Experts of a small language model.
Size: 14 layers, width 128, vocabulary 16384, 32M parameters.
Experts: 192 experts in each of 12 layers, 32 SwiGLU neurons an expert, a sigmoid router, a shared expert of 64 neurons.
Training: a variant of Muon for the experts, 657M tokens, 5009 steps.
Below are experts of layer 11 (counted from 0) of a mixture-of-experts language model. Rows are named router (the router's row for the expert) and show model dimensions 96-127. Each number is 128 + 32 x the weight over its row's rms, rounded and kept within 0 to 255.
After each expert's rows: a language model's description of what the expert responds to; "gets" lists some tokens that make up at least twice as much of what it gets as of all text. This comes from a sample of Wikipedia text that the model never trained on. Tokens count by the router's weight.

# expert 11
router [141 125  96 125 150 125 114 155 245 113 139 102 131 155 140 147  92 119 160 116 193 200 167 135 173 144 125  98 158 115 114 163]
Description: Commas ending a clause before and, which, with, including, often after figures in review scores or season results, plus some dashes and closing-parenthesis commas.
gets: ",", "),", "\",", "—", ".,", ",\""

# expert 44
router [210 103 119 171 118  94 118 158 153 131 127  80  64 149 101  73 154 126 195 201 165 124 114 112 166 114 112 112 145  96 139 164]
Description: Periods ending sentences or paragraphs, especially with paragraph breaks, plus heading markers like == and breaks before new sections.
gets: ".\n\n", ".", " |\n\n", "==\n", "\n\n", "\n"

# expert 49
router [121 116 136 208 102 148 134 116 127  97 186 118 116 124 121 102  91 127 123 160 154 101 142  83 196 148  90  99 170 101 110 128]
Description: Opening quotation marks before quoted speech or titles, as in said it "reminds, plus prefixes inter, un, mis.
gets: " \"", " (", " '", " Un", "I", " un"

# expert 54
router [170  91 101 117 116 106  90 155 171  98 128  89  96 164 118 109 138  90 172 187 126 130 114 116 230  95  60 133 116 158 142 166]
Description: Table header words and infobox list dashes at line starts, such as Year, Role, Ref(s), Rank, Total, and "-" before field names.
gets: "-", " |", "|", ".", ";", " Year"

# expert 7
router [159  91 105 188 145 118 118  98 234  91 144 137 114 175 143 104 169 139 127 146 208 129 150 121 143 164 129  96 138  96 178 150]
Description: Prepositions and linking verbs after a noun or verb, chiefly of, with, as, to, by, including, e.g. part of, known as, refer to.
gets: " of", " with", " as", " to", " on", " by"

# expert 12
router [146 105 125 133 160  74 103 195 196  92 165  86 149 129 136 104 122 111 159 149 191 100 146  73 135  77  91  89 123  83 122 180]
Description: Determiners, mostly "the", plus its, their, our, entire, coming right after prepositions like at, of, in, as in "at the 11th".
gets: " the", " The", " its", " their", "The", " this"

# expert 30
router [136  71  80 157 156  98  77 110 165 136 143 142 141 158 147 101 128 116 156 146 153  98 128  99 157  98  94 107 115 106 132 166]
Description: Single digits and number pieces inside scores, ranges and measurements, like 6–3, 78–76, 4–5 lb, plus degree words like very, quite.
gets: "0", "6", "5", "1", "4", "2"

# expert 9
router [146  88 118 168 179  75 143 144 143 162 120  62  95 143 109  88 112 149 120 154 176 139 135  64 164  97 114 119 151  96 155 111]
Description: Periods, colons, commas and pipes in references, bibliographies, tables and infobox lists, especially after initials, as in K. J. Yesudas and ISBN entries.
gets: ".", ":", ",", " |", ";", " –"

# expert 19
router [157 121  98 149 146 112 122 160 166 127 130 107 100 163 118  70 153 124 168 225 183 152 120 124 150 122  98  81 158  76 133 170]
Description: Sentence-final period plus blank line ending a paragraph or heading, before the next section, heading or paragraph starting In or The.
gets: ".\n\n", " |\n\n", "==\n", "\n\n", ").\n\n", " ==\n"

# expert 32
router [143  90 122 109 144 105 107 156 228 114 146  73 122 140 175 115  93 106 154 151 195 183 130 117 137 155 108 155 161 112 116 155]
Description: Commas ending a clause or name, before and, which, where or an appositive, such as "Queen Victoria," or "Co.,"; also some dashes.
gets: ",", "),", "\",", " is", ".,", " from"

# expert 15
router [ 90 140 127 155 152 128  74 148 166 136 128 141  81 168 163  68  90  93 142 151 165 140 131 104 163  90  88 184 125 147 160 205]
Description: Spatial and descriptive adjectives such as upper, lower, entire, blue, plus digits and word pieces in athletics or sports result tables, and some mid-sentence the.
gets: " the", "e", "er", " upper", " red", " La"

# expert 35
router [131  60  96 155 128 106  91 134 199 101 143 107 164 182 177  67  84 117 178 147 151 133 135  74 131 112  89 124 121 126  98 135]
Description: Nationality adjectives and occupation terms opening biographies or lists, such as American, German footballer, Occupations: Entrepreneur, with commas between professions.
gets: " an", " and", "),", ",", " American", " as"

# expert 41
router [133  99 139 151 124  99  84 179 178 121 109 117 116 136 137  73 154 138 150 159 173 126  96 121 213  85 105 111 132 116 146 139]
Description: Digits, dashes and closing parentheses in table cells holding scores, statistics and dates, such as 0–1, 4–1, W 66–53.
gets: "0", ")", "1", "2", " —", "3"

# expert 58
router [157 118 110 193 150 112  94 152 196  83 147 123 137 127 145 106 138 158 153 124 181 147 122 111 147 136  58  85 179  74 152 182]
Description: Prepositions at, on, in and of introducing venues, dates or events, such as recorded at the Esplanade, on June 12.
gets: " at", " on", " in", " of", " from", "On"

# expert 50
router [128  84 118 156 189 107 123 170 180  93 179 125 102 163 188 101 167 124 129 200 160 156 114  87 102 104 120 110 127  99 112 153]
Description: The prepositions of, in and de, especially inside institution or place names like College of, Club de, Santiago de, and in phrases.
gets: " of", " in", " de", " at", " from", " In"

# expert 10
router [128  97  86 125 161 106  95 142 238 152 146 108  71 137 131  93 120 122 189 120 145 126 106 108 146  89  62  80 136  90 117 184]
Description: Second half of four-digit years after 19 or 20, and day numbers in dates, such as 19-87, 20-23, May 5.
gets: "14", "21", "08", "15", "13", "11"

# expert 6
router [117 110 114 167 160  84  78 155 164 115 157 121 126 124 143 105 171 180 102 114 127 145 132 109 168 141 115 155 163  88 140 142]
Description: Tokens just before a person's name, such as table bars, country codes (ESP, AUS), "by", "featuring", "from", in sports tables and credits.
gets: " |", ":", " by", "-", " USA", " as"

# expert 13
router [119 127 119 186 139  84  86 123 188  98 139 106 127 128 129 108  93 127 132 193 162 117 111 134 128 123  73  71 140 121  90 148]
Description: Open parentheses, en dashes, spaces and section-heading marks just before a year or number, as in (2022), 2016–2017, table cells.
gets: " (", " ", "–", "===", "==", "===="

# expert 16
router [139 124 120 147 141 112 134 172 151 173 138 139 117 131 152 116 146 111 137 215 214 145 110 104 178 123  79 140 115  73 124 137]
Description: Mixed cases: numeric and short-word table cells such as No, there or none, measurement decimals, and stray word pieces, symbols or accented bytes.
gets: "0", " there", " —", "1", " There", " X"